Weights of a small mixture-of-experts language model, trained from scratch on English Wikipedia.
Training: a variant of Muon for the experts, 335M tokens, 5248 steps.
Below are experts of layer 9 (counted from 0) of a mixture-of-experts language model. Rows are named router (the router's row for the expert), down (a neuron's output weights, with its number) and show model dimensions 96-191. Each number is 50 + 10 x the weight over its row's rms, rounded and kept within 0 to 99.
After each expert's rows: "comes before" lists some tokens at least twice as common just after its tokens as in all text. This comes from a sample of Wikipedia text that the model never trained on. Tokens count by the router's weight.

# expert 56
router:34 54 43 43 54 50 53 65 54 59 40 53 43 54 51 54 54 28 33 59 64 41 60 28 40 50 44 53 64 58 62 45 44 43 57 54 52 53 44 38 46 49 63 44 38 47 58 50 52 30 60 42 51 28 61 57 43 56 39 39 51 27 54 39 60 49 46 56 53 44 46 41 57 25 60 45 45 36 60 51 38 53 52 62 51 58 58 51 59 36 47 63 51 58 75 46
down0:61 31 55 54 68 44 44 47 52 59 64 57 62 45 58 40 56 43 52 56 57 57 46 48 66 57 54 50 40 54 56 56 46 54 42 46 53 46 45 65 44 68 36 53 50 55 50 39 52 52 59 46 35 53 48 48 52 37 44 65 60 32 47 53 44 44 50 44 68 69 52 50 54 48 44 75 32 51 49 64 48 28 77 57 54 56 55 40 46 36 68 36 53 40 56 38
comes before: ".", "°", ",", "′", "% ", "″"

# expert 37
router:47 43 41 41 49 57 35 59 38 50 46 43 48 32 55 49 73 52 29 59 53 43 66 36 55 62 58 62 65 49 54 55 40 42 57 39 53 68 40 44 45 45 65 43 40 40 42 56 49 44 28 51 43 61 55 40 59 61 53 47 62 47 44 55 42 46 52 30 51 47 60 48 43 46 59 51 59 47 41 45 47 54 56 56 39 72 59 52 56 44 37 53 63 60 67 56
down0:60 43 68 55 32 63 50 62 61 50 55 58 48 46 49 57 59 63 59 83 39 56 46 69 49 52 49 45 59 56 42 45 57 34 55 40 36 52 59 46 40 52 52 35 29 43 40 46 40 52 40 45 58 38 50 55 63 50 41 45 49 41 50 52 46 31 47 56 41 57 75 41 42 47 49 57 54 60 56 45 62 47 51 54 55 42 52 50 73 36 49 42 60 27 50 57
comes before: "was ", "is ", "had ", "were ", "be ", "are "

# expert 61
router:48 42 44 53 41 53 42 55 40 57 42 50 37 41 62 68 62 45 44 51 55 39 48 41 57 62 68 57 61 71 46 56 53 58 60 39 48 50 34 37 53 46 50 45 31 36 43 56 49 47 68 50 48 35 56 57 58 63 38 37 66 34 56 48 40 40 40 42 66 46 51 31 47 43 54 59 41 47 47 45 42 62 51 59 48 74 61 47 49 49 50 69 51 46 61 50
down0:31 44 34 44 55 41 56 56 61 47 53 49 63 57 61 37 36 74 55 68 49 44 38 47 52 66 54 66 61 45 70 44 49 50 55 45 54 44 65 47 51 35 35 67 47 43 51 45 51 38 64 47 49 39 61 72 38 47 59 55 52 48 56 29 42 38 56 37 39 51 47 44 35 32 34 59 37 73 66 51 56 63 63 48 39 37 63 71 60 43 51 59 42 54 47 43
comes before: "- ", "| ", "The ", "\n\n", "\n", "In "

# expert 59
router:47 47 37 47 60 53 49 66 31 48 35 56 28 45 40 65 62 37 49 69 69 47 65 43 59 56 58 52 55 60 58 50 46 41 80 44 64 54 37 34 52 41 52 40 40 53 60 42 59 29 46 45 52 35 69 61 63 59 66 31 59 45 61 38 58 47 53 43 29 37 57 42 59 39 50 48 51 37 64 36 32 52 52 65 45 61 55 61 54 34 50 58 56 52 74 55
down0:49 42 57 51 36 45 53 51 47 52 52 36 52 31 70 53 58 54 56 54 35 44 49 42 49 64 50 50 64 42 42 38 37 49 52 54 53 55 51 37 58 65 65 53 68 42 30 50 43 49 41 40 64 52 63 51 58 44 46 49 48 54 47 51 52 38 45 49 75 51 56 45 50 45 57 50 55 60 53 57 37 63 40 66 67 44 72 38 58 57 47 55 62 58 76 46
comes before: ".", ",", "–", "th ", "% ", "-"

# expert 28
router:43 30 30 49 56 50 41 46 47 77 52 54 39 43 49 51 60 48 55 52 57 40 56 58 54 65 65 63 50 67 54 49 53 69 47 35 68 33 39 36 57 57 54 48 40 32 53 48 44 41 66 63 44 36 45 49 58 47 58 44 58 50 45 41 45 40 50 33 44 43 52 26 31 42 59 51 55 43 50 53 51 57 57 59 52 51 61 62 47 46 41 65 48 54 63 61
down0:64 42 43 48 52 37 47 42 42 46 30 52 41 41 48 41 51 49 57 49 29 46 62 52 45 75 61 55 52 37 39 59 59 59 49 33 61 49 44 40 58 54 45 46 48 26 53 39 54 48 43 49 49 52 54 60 43 50 45 58 44 45 58 43 44 51 39 65 47 61 56 40 55 44 51 48 52 50 70 41 56 31 62 66 32 39 62 44 43 51 77 41 46 52 54 38
comes before: "- ", ": ", "==", "\n", "\n\n", "information"

# expert 0
router:32 43 58 39 30 54 48 65 46 55 64 51 40 45 60 54 51 52 58 55 50 38 37 38 53 54 53 54 42 52 54 50 44 39 43 60 48 45 45 45 35 42 61 44 45 47 51 51 58 59 55 59 64 30 48 55 47 68 54 43 52 40 52 45 39 46 53 57 69 42 58 29 55 33 58 51 48 35 48 43 35 52 45 67 45 52 55 54 55 33 46 54 64 51 76 62
down0:64 54 48 49 38 38 51 52 43 40 43 54 43 61 55 55 35 39 56 60 40 61 42 48 53 64 53 58 50 42 47 66 66 40 51 49 44 46 57 61 39 34 51 36 66 53 52 39 55 43 55 38 59 40 48 55 57 64 65 42 39 46 42 35 54 49 57 67 51 49 44 37 32 39 60 44 45 72 66 37 55 42 47 56 53 36 55 61 70 32 64 49 55 36 42 64
comes before: ", ", ". ", "\n", ".", "\n\n", ") "

# expert 15
router:35 56 46 23 44 58 46 68 46 55 54 52 44 36 55 47 56 56 34 56 58 39 53 52 55 63 58 54 51 54 51 45 41 60 56 59 43 47 56 48 41 45 72 48 47 43 49 60 47 30 51 54 51 33 48 51 52 68 36 29 65 41 47 48 42 40 56 47 54 50 69 50 37 43 57 55 55 41 40 48 31 48 42 57 46 63 57 58 48 45 35 50 62 56 62 53
down0:46 40 59 68 70 44 29 44 47 53 57 50 44 54 54 47 50 42 62 54 49 45 57 49 51 55 41 32 33 52 60 67 55 61 64 42 50 49 36 60 47 42 44 44 53 44 72 53 41 48 55 59 48 45 45 39 52 43 58 48 60 58 46 67 56 54 43 45 56 46 56 37 41 66 73 45 61 49 55 44 56 32 49 54 50 59 48 32 67 53 58 44 75 45 33 69
comes before: ", ", "(", "\n", "\n\n", "s ", "="

# expert 8
router:33 49 58 48 48 51 48 66 47 52 52 57 44 49 62 53 56 54 52 54 51 53 48 48 54 52 55 50 60 60 42 38 50 42 54 59 56 62 36 37 57 38 68 44 31 35 48 56 54 55 54 60 54 24 57 44 51 57 37 27 46 53 50 56 47 52 48 51 58 41 64 28 59 30 51 53 55 43 40 36 50 62 49 57 45 56 58 67 56 45 48 61 65 55 76 72
down0:48 68 61 49 51 46 50 46 39 44 40 41 51 60 58 48 43 50 51 56 60 41 43 54 54 34 54 39 52 47 43 48 42 50 52 54 62 44 48 41 58 39 56 32 49 45 46 41 71 61 64 52 40 36 47 46 50 50 39 54 46 67 56 46 64 53 73 48 65 36 62 54 44 57 58 52 52 47 57 49 44 51 53 46 25 44 57 48 54 58 73 53 45 62 48 53
comes before: "\n\n", "The ", ", ", ". ", "In ", "He "

# expert 33
router:47 54 47 31 38 59 25 63 44 61 61 63 47 31 52 45 76 37 30 50 55 41 55 49 50 64 53 66 50 50 62 42 33 54 60 45 44 64 48 54 54 46 67 39 38 37 42 64 48 32 43 51 49 57 56 62 41 58 40 33 56 34 48 46 51 50 44 47 49 40 46 47 45 43 51 41 57 46 43 37 30 56 67 56 37 66 65 50 54 47 42 51 46 56 70 51
down0:30 45 74 53 48 55 43 31 54 48 48 62 59 38 34 42 71 44 73 48 39 59 40 57 45 62 62 43 52 64 37 50 65 55 49 41 47 45 61 58 48 52 44 62 49 46 36 47 37 38 43 39 36 58 46 57 56 45 54 31 56 57 33 51 58 36 56 62 36 31 44 54 44 39 37 54 46 47 55 41 53 67 51 47 63 52 60 48 38 42 33 39 66 60 54 52
comes before: "| ", "(", "and ", "in ", "was ", "="

# expert 16
router:42 42 31 51 50 60 44 64 35 60 40 48 49 41 51 57 61 38 45 62 54 42 62 35 59 50 48 54 68 63 54 62 43 36 63 47 38 63 29 53 32 64 70 44 36 47 54 47 34 47 45 59 61 49 55 42 72 65 61 39 71 36 19 59 44 43 37 35 57 44 70 40 55 49 60 48 57 33 40 36 36 55 64 62 42 61 57 51 53 42 43 70 67 63 51 44
down0:41 49 69 55 71 52 49 67 55 62 53 51 49 54 59 33 41 69 41 47 45 23 66 39 49 51 51 63 62 40 64 49 51 21 41 61 43 36 57 44 70 37 34 43 44 46 54 47 56 49 46 46 63 55 58 57 58 51 55 29 53 74 43 59 40 43 50 47 43 54 60 41 55 49 58 41 44 24 55 53 41 54 54 61 63 49 62 64 62 59 41 46 62 24 60 52
comes before: "the ", "a ", "his ", "their ", "its ", "her "

# expert 25
router:32 38 37 54 30 49 45 50 29 60 37 51 43 40 50 36 56 20 31 49 55 53 57 30 43 55 54 49 46 54 53 51 54 45 50 24 48 55 48 44 56 53 56 44 36 49 61 41 55 47 45 51 56 56 42 59 52 60 57 41 59 30 49 55 48 50 54 60 52 33 57 39 49 51 57 58 67 35 42 49 33 61 49 56 38 75 50 72 51 45 57 57 50 58 71 67
down0:62 54 79 52 34 45 53 35 54 53 34 50 56 33 50 59 48 35 54 60 66 65 41 44 55 55 52 36 58 33 61 50 54 38 50 44 38 49 49 57 56 41 54 31 44 52 54 40 38 75 59 56 62 74 59 47 40 49 42 67 50 51 31 39 55 60 52 35 47 46 63 53 35 59 69 55 56 57 47 36 43 53 50 72 71 43 52 46 47 55 48 35 72 62 46 46
comes before: "- ", "| ", "|", "was ", " ", "• "

# expert 30
router:50 31 31 41 48 66 45 54 27 58 40 50 43 51 44 51 54 36 36 64 43 60 67 46 55 61 55 60 72 55 63 62 55 41 58 38 29 59 28 61 44 61 64 45 28 51 46 44 37 38 30 55 64 52 53 51 68 55 57 38 67 46 33 66 45 67 30 33 47 55 69 39 49 46 65 50 61 38 40 52 54 56 69 49 38 76 52 57 56 48 48 58 59 57 50 50
down0:61 66 35 60 42 44 46 68 54 46 57 69 33 64 42 46 55 59 63 53 54 52 59 59 45 46 56 59 59 50 70 34 68 51 44 44 61 44 62 47 48 41 51 38 49 57 51 38 25 69 49 53 50 43 60 50 46 47 54 50 44 49 51 32 47 54 55 32 49 56 29 41 52 47 45 47 50 58 43 45 54 24 39 46 42 56 56 64 48 52 50 68 50 54 46 44
comes before: "the ", "a ", "his ", "to ", "their ", "an "

# expert 36
router:40 40 60 49 32 57 39 80 46 45 49 58 42 45 53 62 59 57 44 57 48 39 42 31 69 62 48 54 41 58 54 42 36 49 51 60 52 37 53 57 52 53 59 52 42 42 63 61 54 57 38 57 68 30 45 66 51 60 47 44 56 57 56 52 39 43 49 57 52 48 56 32 57 28 55 45 47 41 59 38 41 62 58 57 35 44 67 48 65 47 42 53 63 59 81 68
down0:47 25 52 52 52 47 63 43 41 38 51 58 29 51 52 59 38 48 55 43 47 50 48 43 68 56 38 53 69 52 67 45 52 66 54 48 40 48 49 72 44 57 53 41 45 62 52 47 64 42 46 46 47 48 36 56 37 49 48 54 53 55 28 32 56 49 39 67 47 35 64 44 65 55 45 49 38 37 48 39 52 47 59 44 52 54 59 54 46 63 52 36 54 68 36 31
comes before: ": ", ", ", "\n", ". ", ") ", ")"

# expert 46
router:50 37 41 43 57 52 52 57 40 54 43 56 36 51 46 51 64 40 38 62 45 41 48 41 50 68 56 58 59 65 58 49 49 40 51 55 34 52 30 53 34 50 69 49 39 49 66 30 38 36 48 62 56 52 48 43 62 57 62 41 70 26 33 68 46 42 37 19 53 40 67 40 48 48 56 49 55 29 44 50 37 52 62 65 39 62 53 62 56 55 45 54 73 59 59 57
down0:41 47 51 52 45 38 42 42 45 58 47 50 36 33 42 53 46 56 47 52 58 55 52 45 54 54 34 55 52 33 50 51 63 42 72 53 32 53 39 43 60 43 41 37 48 53 39 52 56 60 41 52 52 41 61 52 53 31 48 38 61 33 39 37 53 47 58 65 59 67 44 41 64 60 58 55 52 62 54 55 43 70 57 47 49 30 37 48 28 69 50 42 44 44 52 57
comes before: "the ", "United ", "New ", "his ", "first ", "University "

# expert 10
router:33 55 52 38 46 44 29 68 52 54 44 59 47 45 49 49 62 39 37 57 62 32 48 32 58 60 46 50 52 65 57 53 50 38 59 56 47 55 42 50 48 62 55 33 38 48 69 46 51 40 40 57 50 56 60 69 55 61 40 29 60 30 58 52 54 53 57 49 41 32 57 47 43 35 52 42 51 42 63 48 40 54 50 54 44 59 52 63 66 53 48 56 48 60 78 76
down0:48 40 32 54 51 41 48 41 21 69 56 46 17 48 37 67 40 34 46 31 73 57 70 49 53 43 52 43 46 48 62 50 54 61 59 39 58 54 52 65 40 35 52 55 52 48 52 34 34 56 51 58 41 45 51 53 63 56 37 48 52 53 61 53 41 53 41 54 45 47 55 49 33 43 53 48 53 63 46 43 45 49 52 37 33 54 34 30 56 60 48 66 45 66 39 63
comes before: "| ", "–", ", ", "|", ") ", ")"

# expert 13
router:42 41 54 36 42 37 29 49 52 57 53 61 39 38 55 64 59 61 50 76 51 36 48 39 70 59 61 64 35 66 51 60 42 61 53 36 65 50 38 29 38 53 47 53 49 38 67 47 44 34 52 51 53 65 56 50 51 63 52 35 56 40 41 46 36 45 61 52 62 39 56 46 44 38 56 54 48 58 43 28 46 45 46 55 40 47 68 64 51 47 33 59 52 48 56 44
down0:50 49 24 40 50 57 55 46 44 62 66 48 54 56 36 47 23 55 47 41 45 54 45 58 52 50 44 43 48 51 64 59 40 37 61 31 44 57 54 51 43 47 61 57 53 55 67 44 57 51 45 30 60 41 47 62 60 37 59 55 58 45 51 37 39 47 47 38 37 48 24 43 42 49 48 38 61 51 41 62 42 58 35 57 64 39 59 53 40 48 50 60 54 44 40 61
comes before: "| ", " ", "\n", "|", "; ", ": "